Weights of a small mixture-of-experts language model, trained from scratch on English Wikipedia: 160 Mish neurons an expert.
Below are experts of layer 3 (counted from 0) of a mixture-of-experts language model. Rows are named router (the router's row for the expert), down (a neuron's output weights, with its number) and show model dimensions 0-47. Each number is 500 + 25 x the weight over its row's rms, rounded and kept within 0 to 999. Numbers have three digits each.
After each expert's rows: "comes before" lists some tokens at least twice as common just after its tokens as in all text. This comes from a sample of Wikipedia text that the model never trained on. Tokens count by the router's weight.

# expert 45
router:501506523553479525478500487519532518524475487506500480521456486512521500499482531508471513451537479543511498505525545519481519543515502502528433
down0:508483552479539464510487502481495507485480536478514526459573499436511496515507508529516464520523453472499502483509470483468521473504495501529472
down1:516528473500470524494506518490499530437495515489512488456522472457507450502457518501492487494530535462476503508503488503502478488475559469502514
down2:481523515491510493484513516520449478507535495544482445484474521507521500568551461588508489495511491476478533468502524491513497494508490482512515
down3:535509529498515450523498500509486483495494522499485474504438526470515460514441463537577509492480493493512489484511496478538522476467482458490431
down4:453515522462506493496483500486485545486534513510483524452501494504504484489479498488469504517498518490484484507493490521513497447487511552542537
down5:523489495505529490481522481528480543541504484505482489533485488477533503498502537482564537495519527505493498521499472511468503490481505483476541
down6:483556467471528513469490531493490467489519521511495531509501482509505539487507515486508521512524509476438451516494488458522477468529453492487460
down7:479490554515484463475482521505492492534479514456521463467515499503508475457480498443505515537521518498486497498474524481470498511512504502466498
down8:492516545512511510505499496492553463490484533504518484513522485483529492510580480518501490514495514520494494471500526528497480499508504508502503
down9:528464477484555481569475505518517544524535513475510518482531560502492514493480482477518471527506482522509475515490512470508488523482507505503466
down10:447491498491526490482528539451505480473522504491541538546498488485496534456490509496468523535483458503515443493479475537503500512500479457479507
down11:506449510468476509482475537472482463463456541469519541517480480505498498536484462488481511520501525561483474525493508472523477460473458516525477
down12:462490536518541513474509495476541485511508496484558486468475500487479532520474497479521470523528475501523514526520451453498515518505504471470509
down13:502476462517544532477499518537486460471501548499466522521513434480496501472503462500530467457484534473488502508522506530486516488485500490486470
down14:478517503505467500535513528500465505495524503480492469521457474480493502529515524509470547513509488494490536497518475492524494454522480494487512
down15:501507508521466512473506525486480526558519532504483494497482511493526519477457501496524495444513514512539541452501496500475505522549532498487501
down16:483483489528480501509514492494467517499528497505512514477528514499479497477480503510470500500522460487542509540533527509510479492522480438461484
down17:465512515519518491453508480485506530466553501528533515489491494545499479521500533479464519503498516509476487458502502491478482525453507486463528
down18:486507518498510546439501526509477523478522490503485450520524479502528465513538480507482491504509523483511504479494492495511508501454524520529505
down19:559531463519486477480507493475523484519537524525552507474507530512523482468494524477479516540436494499490543524491455515511561521479509491472488
down20:529495451457462511527464530518481473484458487515523465487514464495520468506510517515565498414455542536500508493483503507506496514494496493496509
down21:457499501509481464504488499511516507521535520515485526499502508535502497475486491522496517529435498497539481494528507518481497474512510515495511
down22:499465538513491478480484531500522528502468474500515476495489487497521510489493496456491483511461493509478500456496480515501482542493492516499479
down23:474536456487494491474499504451483517490522487466471544515513506513510495507500468495479443502462513495515492547510502480486528544546483514508515
down24:468509506514489532526467447495487509500511534510456499456472511489483499484463520533534478486556488528490465499483514484516533522536523485513462
down25:498514516476474485485493509541501480533489434498527557496499510472491515452502538504476506545476534475486517508492520497554511491520455498509497
down26:452484491482466475489481495469455461506444459489509502497499464497482460482509540446472488489484474545503518489505466471515525516516539477509470
down27:474492531501467512500471450533461512454511568474464510470441498560494445513502482512502496474512476476460555498482505480489503525481493492512543
down28:499485508506531515495501512508490497530504537483528536512464511475498513463443471517512504518541498499495476518441501504511521489489524515468491
down29:503533484497453468433483524513483462471464506483491507512513464470519522490492472456520548469489503495469508551487538492467486520525477532509523
down30:541485539533468535503512522508485494500504506540508517496520487477532549466510479547488485514508447538519516529525506514491536472511516485444528
down31:529497517499543497494469504453526482541462525472502548520454527543509500526495509553483515503481518454543504543493476533520507505552472512513504
down32:516520488503538486495495555490459515488499491500531490555482522512513511496539557458498452506501526501498408539497499506473479488516474480511493
down33:521474475522503507499477502483514529504479509481501508497566498486472476463518460501485472528521527524522493474483507540477516543515507532491525
down34:504507505497484492473493507531494506510476483493518504525477495476486507467477484479514505496505515512507467506496513486445529530479523471487506
down35:453510477512529498510518485514528500480515517498517516524446536477503494504485503509506531490455528489509513514511472492542501492480513472507463
down36:539502523508512486499505517464453521495482510475506467458511512511516506506512490505473528430495448526520460537506495537473534512521565452524459
down37:515479495506484512532474458512501473533455495492525550543506526520535473482501481497487550502498479490542513484493537516516468481506543505546520
down38:515495507483470504513477531508470510565476473549516522484477529498516488510485477479545483526487470495530505520495491495476514471507498489522486
down39:477450497458503437509492452483517480544496497518541479501483491486492520467499487479507472526484503457512499501506462489493529484450494523519497
down40:536441459505515521540485527490507475497511506471485480476555532503498506466518483496452498478481496492499525542512526531504501506494509508521531
down41:503476519478521463449452509483465476527527490502540465493495526484480452549487509511476511512458500519526523554542482494495475537504525500489490
down42:472502470493508489472474506495484503555485479506473529479500520521473489455502500544492484477498500477499552532527431527477514491509542494484507
down43:520482492516481480525514520504493478486491520444509464470519440474466498531493486527489478530442476477547500523476529491549485515485533453537511
down44:478507500496497517472500510509499503475496494488512528494497503463475472521477531508536548491466495458482515522547436483521456534512483510511504
down45:477465509521503471491501530476480474475492523475480489505461531504482460498499465481524484504484519479433498485508487490495540559477493522509488
down46:517520500478526449476495491476483506467475483441525516508476540530486498497411513508538478475494512480455524521482548548523548490456477487490512
down47:468500504510531506522525500470505476471482501507474548516462521516484507544489482511526474532479535482508442559505508481492529522458466491475487
down48:539528484463523478465496534508533532444441500518485484491501487500488475482498488524481543500525473487486481476511495477470465509535517484469492
down49:490549537481487535508500514492491531495507520497498462483510516498501506463479497504527486503528530498452514506462531493476522476493497517494483
down50:559510521495468480520527440483510473503447501485499477536489519477498475483490504493533502488470505495511475484486528477518540477438524523527557
comes before: "\n", "\n\n", " MP", "andidate | Votes |", " ·", " x"

# expert 3
router:480542479533509537507483484472567531487471501522468455486505511511448538519521531522488489437490569471459480520483569488474496452508474488513507
down0:529535452485488490465536482479495458454496513502508510500513490501491485472497520471533518486520488485505521502510526549492496489479468482512540
down1:524529508534505481484529483483496515545512493486512479514457480487521557477493498520463505519464487498504471488519462530454538520483481486468470
down2:511478496540506535523496483497492539491503476467494507501526527503492513496525462489494480473540486518483499533506510487492516526560492513509472
down3:459473475469515518532472493499467464514537501540488451496507516513461468520481481509503469499442526529503499504502471506493511553473478484517493
down4:482499435493507517485461483511488503490528498505465495505492508497577493497494538512484505496543554477444469526498506479525494494531456448519503
down5:471469495486478489514482490429446450482516486498492529523493463491485520474485539489483485513514508501509493524459510481444474515517528498496473
down6:495518501476500507496472487504492516494498517488470498482542505488498493463497486509510518515506427465494515523490472497509539511529494558505533
down7:479520482483517489491520468510469463505486485487532516502487527541536508446549504504493503530514509528442486477492471476462525453458502503470523
down8:485522493531505485474519505475466558486515471461478504542483508484487461532489520486487482450530495495519499480498485517488522490518478523511479
down9:492449515502459515481520466487507470516445500525496494492515526522522515540499508526498509499492477453549483484488500547501454486484508502514508
down10:469493531485468554473436495511483528497518514501500478534537541455478488484510517501501477487487485496488502517522513515471548478466492467478502
down11:518508503532504531505475494474482497487512498481473487490540492494493526526475473483479475461479498480475541542493519490518529526529493502474526
down12:541482517542545490497528509526505512489503527476504515492513511473530462511505480517508489504506486465511528552467499491508503503454493527484522
down13:458495492493482522501503487493428466465504536517462485535516484540532506534460511538506467453399488491508486519483523476501519476530520497498523
down14:490481505531458478499455499471509532496538492533473511476499457511482457487484482510526480520487451532537513527512495540493501498498572506490438
down15:509488486524505475488475522512416482514563500527517508466509502523498454490485477459506548514488452545484478497491469558487466497479485498512546
down16:457474528501455520506459482478504520440500517507488506528483469488502460492524514490539458496512491476496477533505475503520521477499526552526529
down17:524514459486521462471485526503504481514533469552565519496535463471486494452478480486513516518496516492466503498477496525534496508512519541471481
down18:480477479509495498504518519498479485530532497499510550495425502508500489511501493468507489513522509499485480474497495462562524447531449525506512
down19:571494484491466470463537474513536535569527503501536512509523473512550499487496549526465427520461490480532529511497498507496495484494517507490501
down20:513482503538475495498495503543481505484497491495508464487539487490537461484472490513461453470460510492515519510489497529512488492542529483498467
down21:524454480485479511510496555447486533472499476486488517511500484507424484529454478477589474497489528528481516465511523468514496552466554487492479
down22:525522494526491457522511520495515491511523485526505490527491506450501515488472448495448523473514541485515474467517482511499502473540480510505507
down23:515521481473498509464492494467467487460492500474505505510491465502489506485485495534508459542452507486459539469460500495458511574491510467422502
down24:514516546482477470500513487490503454484513507514490512490505515520497471469488497503532487503520527479491513460521487529477552492540487534498546
down25:504475539507506481493491519490504514474538505479527498523493477493480546508497514518525447503460537530515516508518476492534487503465440521546486
down26:557505432455462524488491483499477463500555480490487536464458495474497521511487475524528526509471510465552514479498481484459484481481468483520519
down27:509498556460460515529483477510496536506488444486528460473496472477511509495562494498494517489486478476500507541568471518530531517521558479512498
down28:498476510455532508517479496493493509487499513465474478509473483517483513470458518539546495473504522510541500487504501450488540479557541493481496
down29:526516507521500483469508515540500500498473500520500487507528518491488510496527503502519485518525505527562526517515519470484459492504521507532481
down30:511454518526565495525502481447555512553488497498492542494505506503508526444507504512523486476466517484515462537514480535495497495513498546475460
down31:481534523485517503490472461486523475528513483464520469517482504511527508510468522520470504484522554500533484495487513509518523512497521494501495
down32:501521496471521486497512501468464526485501510484513509463541507455497472456506492502475484561523483462529481464456503516512543529496514524500529
down33:495506506503512520495511537502516491472532536492518515514495453530488466493513494466547481476521515539493538489498560470490506550495526499525487
down34:520504462494509472475513446537525503497490489500513473500491502471528520513509456532468482529473497475496494546495502473485455459472508482532520
down35:494449468488518477539489522445498520530507505504473506462512492490543475477473514482476467488539463488487507480498436514522491497478481520502476
down36:506495488504506519482503497518487547511473469478499462494498481499479522485506499492557485531505519495474502476507467476477464463493438524459453
down37:485493486490522463566577493501546493443464524487496439487532515508476498481463481486518495488531505504518440495495448521510465474507497506536483
down38:485496497480527458452532461489524517496473497496483509495484486505515517481508511528463469485472494499489513519456499468541505519474544545520515
down39:517503457501463520488514470514526505495516462507491506460513458440465535497488485520508473481495501462478509518507485533477455475486503476489456
down40:496518497493496518461515537498491515493496529494523505503490484504493472521473478486521552472480518511481481476505499518529536508510489504528557
down41:476495548500455518482498550527508470473494469474488490511525485496508525456500490484517472484485439486512532469501534524533519482450480512487538
down42:504500489520421484488557510462527489486449508498523490515511541471500530506519502502457513494438510515460488540487527547503481515483500486492559
down43:514494508509488467513500509521508490458462452475501530532491531511447467500561518555525474524498513472512526471530535504495499500530502493506514
down44:486507511484537468540507500518466500525506559494516533515479496520481472486495479519505469474458525513558521523512505511522482495503526478499498
down45:472495496486485502486503543524525510493474444503519507504509504511483443471486461534526509523516490467532513454491466493519495517484519479478485
down46:509525507491507485504501516509511443492529505469507544537490528491529473454488503512539502483452488531507528514514491468527543494475496490503508
down47:526454479503484491530483492461521508506496550522495530499508500466515521505485522545463419529489500495516519523490537535464514485517488505487510
down48:503476460496499490474507482504523507471497507506532481462502504539492512539490468486479474502525498485560508496477532457498549524496492546489506
down49:444510487493486491460519500489534502482511525505552516496456517523505532497528504456494484475499493496479495480487509534495545495517481457491543
down50:478515494516501500505475513470476458493479515519504519526483493458497493494456498520500498449479505504506514505504479539506478490488496507546501
comes before: "2", "1", "3", " | — |", "4", "7"

# expert 24
router:473503528542503536521504447480514502521500482503500501551503479536532494489478480514484497472501481556500516463528510490443487527503477491523509
down0:487474505479492463453494518494545486524499494485513510512514450464513494473504480479485431502482502469467495473471479467508515512503484453471474
down1:488444503497525523516519538493448481474505494503489469446527485473482470527520518503505469483503563514482512500512501512540506492535502516497494
down2:500535472544465544509509504492481461499490545537536506482489508504459540502502504539503511482451494496515490491503493476520519522495523478495465
down3:502497503554516512467490526460477475495489509516502455496483496516511489500495468542485476508504506509521485487510498527521544480465458460504491
down4:475484508499490491514503514486516507487529507494430567503509497455495527462517498508443542502550501517476485483478494509458477475501534514503500
down5:497539458503494492521512521513501499499502484520546501513506492494524445504518479500530459518496514467535494436462509494536539498500464503467498
down6:506534475514537486547528527493450479504510528516484507485495493473519450494492517493491479509541491509537494503505491466503521444505508515535499
down7:481546502485506483510461510497472522496461531488498532485482493523481530498504544476528471500435540534513486505506494476483495498498511495495470
down8:471512505499562498541482457490496467500466539446506448487512566462502505489458483520500466470490535502506526478501549488501523505521470477493472
down9:455486528489480519478475520514508475529488488498524477501459497490479515490450483470493498540504468492499545496458490460469501529485488504454510
down10:486505487502512520482459484481508493503480503502506453493558530480491528496512506501502456488530496494547489509487477496510506523463513514496516
down11:525482533448494533486487477482491488510471471502525461560477506503494509505392487524517492507534514490487488513469522475506525498512503477486480
down12:526472519481492488522482489472463470516482468502485501510490519532490466486496503542497460512558463525496519470493536515469499482513520479470525
down13:481503454504495499504547486488484451485542474522521537495490499542468526491510518483506527498518535447486495507511502542554505508523514501502523
down14:511501520495499509471486504447517502478473499499517519461449519497478476496492506479450493495491515516529497458470509545511529471493485499512497
down15:532485485499475543481492521491485480547502488492519462504494516505519468520526501495481474513496535489518489556528481488521486539494525515495529
down16:486570503497508453544463511500489533473502512512462486482552515485508519461489482516508484489522489539504477539497469476511489484483517513498489
down17:510493475494492513484499524469485472425496492501546526506462500494489503489479486487540509457511468490495496516470490452514521506511507512464545
down18:506525501518489504503503526529499518532523493538502506574536540482505495512478492521472470472541479524512512478525479470475512481449452499537542
down19:495464488479531524488502516514537527487507506512463538482555487493519448494472509508504496496522488452476496510520491548465480473473493517456538
down20:462527469476526516513528507513481524531514460456507509492492559477466526474524561547478516509496527484491471498508506513465502516534477518529515
down21:518525442467484534527512544487450525518496458503503533496492465532509478477442475466518484488494539508525526516522511460509524519469488484529521
down22:489536480492492520499508472493516486501494534467510532510521497483462425497437512494511535497513496475499503517521460519535518451534516476479474
down23:531524535512488540517502519490515473506472486525478460569478516513504467510431510489542522506506499526535456515481530500543510485549514513505487
down24:475545510521482467499493498514527473469469525562526456511522472545544522559527501486515535499480522489508488468440505476495489489485457466533477
down25:493486487465499459522467489496516487505509470515474477481493505491511470502457490503472503526499561462492527522527526511504487511469498495519468
down26:551497474501519483554514459488546464567489529487522498475514552501480494483502499552508469500501530485488505507500545513517489499515530474470530
down27:480476471490550493523567553541509524512520521500496495511498493488532489501509510503433481531526535505542471502501505539488474476508523530528482
down28:505543490517513552440484515485491499496501551484554515461533494519550487517507518490472470517520521478519501488491490511462492486504504442500472
down29:496473527521465524479495487476477525528480546458534483467486534474496474496476504524479481479502513463549475506546476510538503475506491452511461
down30:482539519505502541477532499458507463423497548514534487563495461480538478511499476493508532506531567552468456464504542512518538497472523493516483
down31:502498496488460499508509491506483488461511449542491492496546522542476493526522514514528509506518463524522551523485461540433491497485482498550517
down32:516503496515505516496480473479533522500539492516535454519534554492481478499450493546534485491481467531461457530483527501543516478503545536523511
down33:493483515504480534480472475491488456496513485494542484439500489506454477523495508500493491549495503517479467544479473541503458532495531495480447
down34:547493498498519448537509512521514510495480485512556511480464496511531536553535536528513515511473543467557547475463499501483505511547426499481517
down35:499466505519476507484419515519485481477530472514536478524531490486503512484479504485461436510461525473520523514509501459564495467478500498511501
down36:511488516537550513487481498483490505496495520525567538472543506512518545514481503509494510497521507474554506479542512503479493479480509573485528
down37:525463521500462458513502478478549493497496532495532534485496535511483518487530495537499502467453507456497541506519449499509529585522526546483481
down38:459510501495492449520540502501502457547473499466475494491495513516508525518499538503515544504541478544484497511515507488493514497459531510477484
down39:543508534464456545495492522468471471530529454493475473472435463499475464460523492458475552534455490489494489508550478489507488502533484506513538
down40:438502549482511492470491511503522505491472483501497530495483491498489498484514521444508503448501487509483489485534567516501471510546534477478532
down41:522496533477496484494506432540485439456471519464536498473533544471494500461534515489486498461490523499455485511477510536508508448506479488486506
down42:509454532508484494488525516474481486473483522489546468504528538507451507512475494487526486501447537534533474523504499453481482498547511485511486
down43:502471480540460497519497522478468512458506498513521550477483490508461513486530540478499488511488523518474507501518498541527491458460496499490533
down44:496526499485511511519497534497475543467523476500499522528471485507516504499488540503509517538532486484533458490488531508504559498486507463517494
down45:474461477459512498481504494493526568464488502497500537528545500460493522495490501481522467497506511509502505464510491489511517510507513467493517
down46:535498520503557496478501557495462483490535498548524534484505512499456485525478494463515487490466479491460511499505471526483499485529450497474488
down47:440495502483517499514494524451506505521492448493487480487481539472528533470468462521546500500497514500519471470485514516479486488487508503501523
down48:515513490481531492510511489496478524528548472498556487466518516492537517479515502471515493532488525502495505490529500470482522499448508507498503
down49:487485466496523489486524505478465503474512522510476504483517514478469486461491485533495508505479531496470467506467441456477461530536479522532488
down50:532526506463498454519468503499496525510498496497543484437479479566536490492493485460502525562448517516487484505479549513497534510496516516451496
comes before: "\n", ".", "\n\n", " |", ",", "'s"

# expert 60
router:496528506553458514518506438541519501500477506492490471552471480511507515475546489506465492466490521498516513495480505511484497500496520502519449
down14:501523487475503517463503478557516473539465484479539474498490476531434516504533529506483505475468505482508489463442509493488515489528516505501528
down15:531507475487443483512485507531482492517518518488503501485473495477493512472468486526497477502456486508503501521495516459535491509538491480489454
down16:540502498522484438508474456505477507508509464498535512572498561492503549468527484479482541530514486492506494523477581507491538473484502486485511
down17:535457503511485520533471492494464473511487489495523513464519523507495500512523469505529497501524451454457522509525542510477499536461493507487490
down18:510451454476450515488546510470485499468517515492487494508505505549506484459505525485535513511505509503471542476466473523525486477537533499489536
down19:508493484475489463450483529489495515533423521480473520499446507503481527501549523505505501510521500534526473503498527515487512517509526469487502
down20:566534503461516489513482526432479490473485502510519493490485528516524503498492482520468497524490485483468491516502485512519468467538491539532534
down21:544522503538472527492493511447523510498439503515460506466501565498501527484468535499525488480488495504549451497495494470477512464493499488497471
down22:500428471452505516498519534478523463481529507518502520553484525492480472487512497518528467510484516469510491506491554457503497467468491480477498
down23:519504499464465492493544485520501487510487493470507461505495525442501509512470495543527537504446508487508447497467494521468484484473541452513512
down24:469510497479493489504499528540507490499473500489534486508475474482527477500532466455535502519502448483503503501515482518499510497466510511507492
down25:507515473497502507501489516519516498503503500492520533545479467493483518517485415468496486536457484491512466513491505469472532510492512462488510
down26:465482511494471531482470483525495504470491544521498512501508506509500496478506471461504494525483480484526454474489520505544498461493509494451484
down27:558532476480529522478515503501470496551494531505537488471456503491508503491479477501505518421500540513529484517504506504470502449533451460518517
down28:515537513538496498506505493497468534462465497472507526464503496481495479485507484488539487550514461498519517476519467510537556513492476511468514
down29:543472515476496533518431513469523515460518467463498497505521515503528484485511557504536450474465518519548498500487519531529460444514510546505555
down30:492493497504514512487477494514482504497488465488451522488488485515510481515503525523477486468500539510490490498445500499525514543497484504526476
down31:466527506501527510546532501532492491499491523461496494522525502462458483497448506527512497482490515505534476481428456512478511506496563518484481
down32:541506496517490473525509505507479491506492489510519513532477468482475501501508481456494499539446475545524477458516477532535486534456558519483465
down33:490511505473507470453535510439481494511518509498502480452544500504496504474515516476481508480545467505488531463534482485489467474470519522515541
down34:519496488512520504533522508505508496527498497481522480516502537519535503483530473446506535454480507471512507520506510538499521483482501464528507
down35:457515451477483511485494460467512537541497460507493553513532468462510462538537505472502505490495497484521515487496471505513475500559505504515495
down36:462501506511534460496471483482471516511474543498550547483505472480540489491510512533521491473503510512515489483496499509511522518539477538520529
down37:513527497496506485513504485452501500513519511508484511488525525499501493521491488466497485543516495486454508513467496460477538515529541523514571
down38:556508485514477482508505526494431444434486522468486523509512483436520545515495516482528487487508503509499529514489526484520491524524519460507491
down39:510547512477515484522521470525492518502498531507488539477476564502486515490536492461478480490538499523485478507503468502500493519514550496482492
down40:477517547502553512523484476492512502485527542500519505518504508469535541503466499522510518466501507518525524481530502470552496487525539511489526
down41:531533522491495522510479516521540514490521487489449490495520492520499488439542523470481501521496486521520436471482534498519525492498507517475533
down42:512470480522504494519517479492452439525454559524446454493499490505527492479540532526485512452500475486502459516515521514491493473499540451519499
down43:498481521442490474446501558513504495525509532467496497475486512498473501528472494522491519491442491538492484501536503527444487541541520488531484
down44:551533482481522468498502453487522525537502537440538461484494491471509511494533510509463522497487500494474492539501505499533536495484511487471535
down45:499534454493557449526531479507518527501511498485485505484521491490495522491503518495476485498484531430503490471520532484504499494516516534486469
down46:529517487452505480467472494551514510498496508480545453519502495544513480477527468484495537509500500537478555448489477489533486557493509479510504
down47:549499510489515484534498486501527519496500515456546500495501460519488508448528505517482455512524449501544522512458511523516530518475520517503531
down48:510482513508468469522464484511547510491470512496495491524516488505494513488490487460556498490510538503483449512487495530530459509545516485481457
down49:472509488508484479490473540474507471523522506458509513497498495485527509507508469488523465467462458516521497567483513545476496479529453511457500
down50:478491498467503489531535504520514525449480516500523431511500466472529473496475452464482506471532543490507505524489514529485516492490531458486515
down51:494456502545501528502501487509513496461482501485551488508493516510505451499520503523481489479511445528451509511495505458523572518500497477459460
down52:518483511486510504494500505496433493484487547524456468466461478494480461496504496481512524505484544514504469513481478524514472503476524535507510
down53:510493465527474478439479467458522469476488528505527511484488499520519502460503471512485542510481459485506467445465458507507453484480524499480504
down54:501532518507518505475528498503474504520500514495510471475493532526490502499453498495499535486449509450541463505498457536536548466481494499467548
down55:493561506480558474525497488462470470512480526475520506467527473526465531473485500476516501484512495502484480500473474502462471500475546492465482
down56:503501507514510472502511486547502529500508489511440503497488539505447483499490520505536519507468484487495535490504515455477482494474528515471583
down57:518517497527449509472509484522500457546490489542492517488529466512491517536521488505481508494504504510548565479514523472500513520516516465546519
down58:493482492463457469535496467474493481494514466539483511496534495492527514511511529505543485509475528493520518517432476481489527539442506492498503
down59:492501470456495530506501507529512532452519521532530498508474499518547525511461497492500498488530478462516513502508500517477524481535479508502544
down60:456527466509487495488486511494506416523496502475491519541474495519497507479547457467535498466525465475532479507486504497495521475439532518472493
down61:563543501481531515505427509494514453500497518514518537479491459503522504471518497500507514539446480507512521491508458483463452505513533486506521
down62:504467492450496485455425532491448498504468497488501456510497480485515497494464531474547500495501516525514522473465503511507515452494507492477500
down63:493464528498501478452486474528554520481510471516502460539490494482515469505502497532515494521483496463552474512493496492514492490507500527545515
down64:458473491492441498504466458493502509509513522506491489486490491475488497452472486539505504485507511451473529514513456502502492520512496500491456
comes before: "1", "2", "3", "4", "0", "6"

# expert 10
router:504473512506505557554491489508524475497534485526477490517493431531503505500543493506444538481502546555488505456531513508467506524517482508482457
down14:504522518534480497480517543532512456541496549509502451493505502556487536503476520464524469499515499497508518513474500536508497532483525463535489
down15:490475518560469507507478487481567503526576510525506505544569507534497493486479468525529508496541494473505560519536507534484492506494527490473529
down16:525531534502459484502479537522515521518520470485483466437481477505474505508499449493521480514468473475529507487527427489491486546493485514520502
down17:460480501546518484511468501534486449574524494522495472465484519516524433538489528487481521540453463502468509468491501525512497499507502494538518
down18:531522425501521528491490487470517503504523463513506550524538454472525467495546504480520536520468547546550511501475511479503489554508479517485524
down19:486516511486500526487492450546488541483528534500511533501518514517465485536519525533550477481490476549549479480515478490479501462525491497522494
down20:468486475501478518519509498475482498522492508496495520425549534524459490523463535531486488483527547469493502496491537472484485464496491529513518
down21:509467472454494522522520452480536502513517504505473502512529537485536506542484526532504491497484495515528493497535531444532485510463505524534559
down22:497456476483528472502478504532490534513461494508517461474504486523494514524518479525506518489529476473515482535535493542492523517459453479492477
down23:500536490459496492512475468483530516484508495492484457507542514404532450527447479484533491472493485482529510479556475510477498490509528526501529
down24:477494466485481502519527483489482481470478525498476498487533470518496479532449489514509480542501460489516502488518551498521485489500545496515443
down25:530492486455511498449480521466528481499526475479514547488491489456454536487520490514556490493465471475493541501519506486523504497473500495461520
down26:487485476482512502490512548460509478532520542530503541488498464528500475516470494499489489518488504491468465537477515450496539503532526502511529
down27:515534520526480514481517543495488497533484480471513494483524532530496501514504529527493494501441525508514515548492502513538513511537512449530493
down28:494526477461492496503501482497489476516490490489513513501471469439524562499505501493486499509513498487494514515524506507510537528480509481504493
down29:510499509529453499496525505458517521511525519490514498523476499443491508413489482468520523503475487488474475525514525504465503479488554492496455
down30:484500489489509538546464477512460499499458483520496519505544528496499480465474529479492469487517558471473506496496528473481471496511525509479495
down31:484513514510466523462495469457506499504473506496490557477532514475510483497494529493491489491503500496471524495496495493498467468496508518460533
down32:479534497462519525567476473464476523513496471506493491444488490570452473535525542519522507483497529516500543493518520501511496523501506494482506
down33:482494469492451484496514438478566522494483449501502460511531513473501442470448502481528516478525516491498489489521513509515496529513535537523510
down34:529477542468521521516515501504484507521496494497526473447501486482482501496502491509450494538497475491522532509508545521495530500483500453532556
down35:493547485478454522478478499460480484497463497460461519525506434518480496462488465516524499472511515514452515502492499449515485511542487513508504
down36:492470506500509485509463488504527497506503532489522463496528522503506511509517487495537471509502487469490461532490508505507492498517469477486540
down37:536515465474471516527480479496449460498464488453458498500477455458500505509528479493486511481481467480498560466494507498492493495473477489531548
down38:447477513470441503507505479500504499493536465499484494522480461448545551507505534518539529524504510471521521502497529494531501526498518488507532
down39:490489523508506464469531524526509498492516486552539526520486511459484469548507491469479529471539438496490503453493499509511493428478489518474529
down40:480497474561487479461530485475530533526491508486503441466482500503507497512523504514507496531489496508541510514481446492448541455446479508488502
down41:498486499522537536524513528487541506497523482468562491481533485477497547488499556516535526503496504478529502456478477527468477480493506457523490
down42:529483476503495433489494494482520480441480525532532556480493498548497528506551469481495522536482503475450529483449527518517520520489505488485476
down43:501486480536478474562497485468477478479491522506533497509511537495490506490502489508512467508491500538485505507504485509522544497481529502520519
down44:472481488506477500506504496506452483506510515522551510510516451468471484503514478511500504516463463479493499505496452502480525426457535510491505
down45:513509470451492535517526480525440485503505504483534512488519502499475501521503548526542497515523514460548451483517519473459504490536502484480470
down46:438461518481526509538504544472556501490501496541490495471471465522481486508502517522482527514514497503456502523504457499478479526504499503499514
down47:541526503524469494507446435504519463529461505427525524507521471481522514494492486549477510498509522488499508503498498495509535525521523498497550
down48:524466506502464443453463466516532482538500541477498471478539516448475529472508510496530531471489520541507489512497505500477508507471500534495519
down49:454527506512492477508468472496500502497519487487520549532504520496522465461475515487490505528497430480480493533484515476486504479521501506511514
down50:504462542501474459496526499509496528509449462465502485480500519492498569527550515521515524526502473495525441496497525515506497543508438514502525
down51:505475497552522501506521529518523496497559505535553493492545472484475479459508528509487517520512519484527533493521500487549531531502508484507519
down52:493498503526543521527520485508472505523516457545474501503518506545490498490470492477426475499473512511522464551490487515502504486470492508484476
down53:489480483533511524548487469458440505495477526493499537478476463509480486491493489487491489507510519529499488512504492468517486485510475480477523
down54:437476457476525491504482515485479447500461469497466489497495498532523538509460551463511507507488521484532473498538522506499476506476519490498537
down55:455491517495469504480512494515426534532499562515514481501480502541456498521470508485521539494526516542516526491484513475488518463470487513496481
down56:523526518507529509410518519554513518533511521507509472519504456524503477522509509496480483472524513498531524512500538500509518520507490506528509
down57:495490499494477468534517469543494550451538463469488525475515476459493507493467456503512514481517520477463501514497486464478485498498510455527548
down58:527499460482481507520495529497492496517523460502498484509473459526514548501509479504508497498492520514479513493454464536544515503442470502482501
down59:481520491496469500575479489472500492497518515519528516513538477503488495538545482507441503480411514520480480498506450518483470548497529483483525
down60:546451506484501533496467483487552531463516473491513544521489483507466495528469522493517475495494490492486453512530541530476486547470537490453481
down61:484490511496501538495482482457485461510518536529477497558518492513515483499457469487544496531481501490492483490498456521471479485539488512519482
down62:515459529492497530493525488494490477510529491459508502477544471476499494442501544528489489501468490466493488549491511472519507519504455496495458
down63:487523516490540452504511529501508490496514533479526477498467521510462505480499519462513491527490477468531477507514490510524498503473498535503478
down64:509517507522501439494471521498507524488479465443508504500524516486515526510477514505472501498486541515505477500526497478529524523524458502510471
comes before: " of", " to", " and", " of the", ".", " were"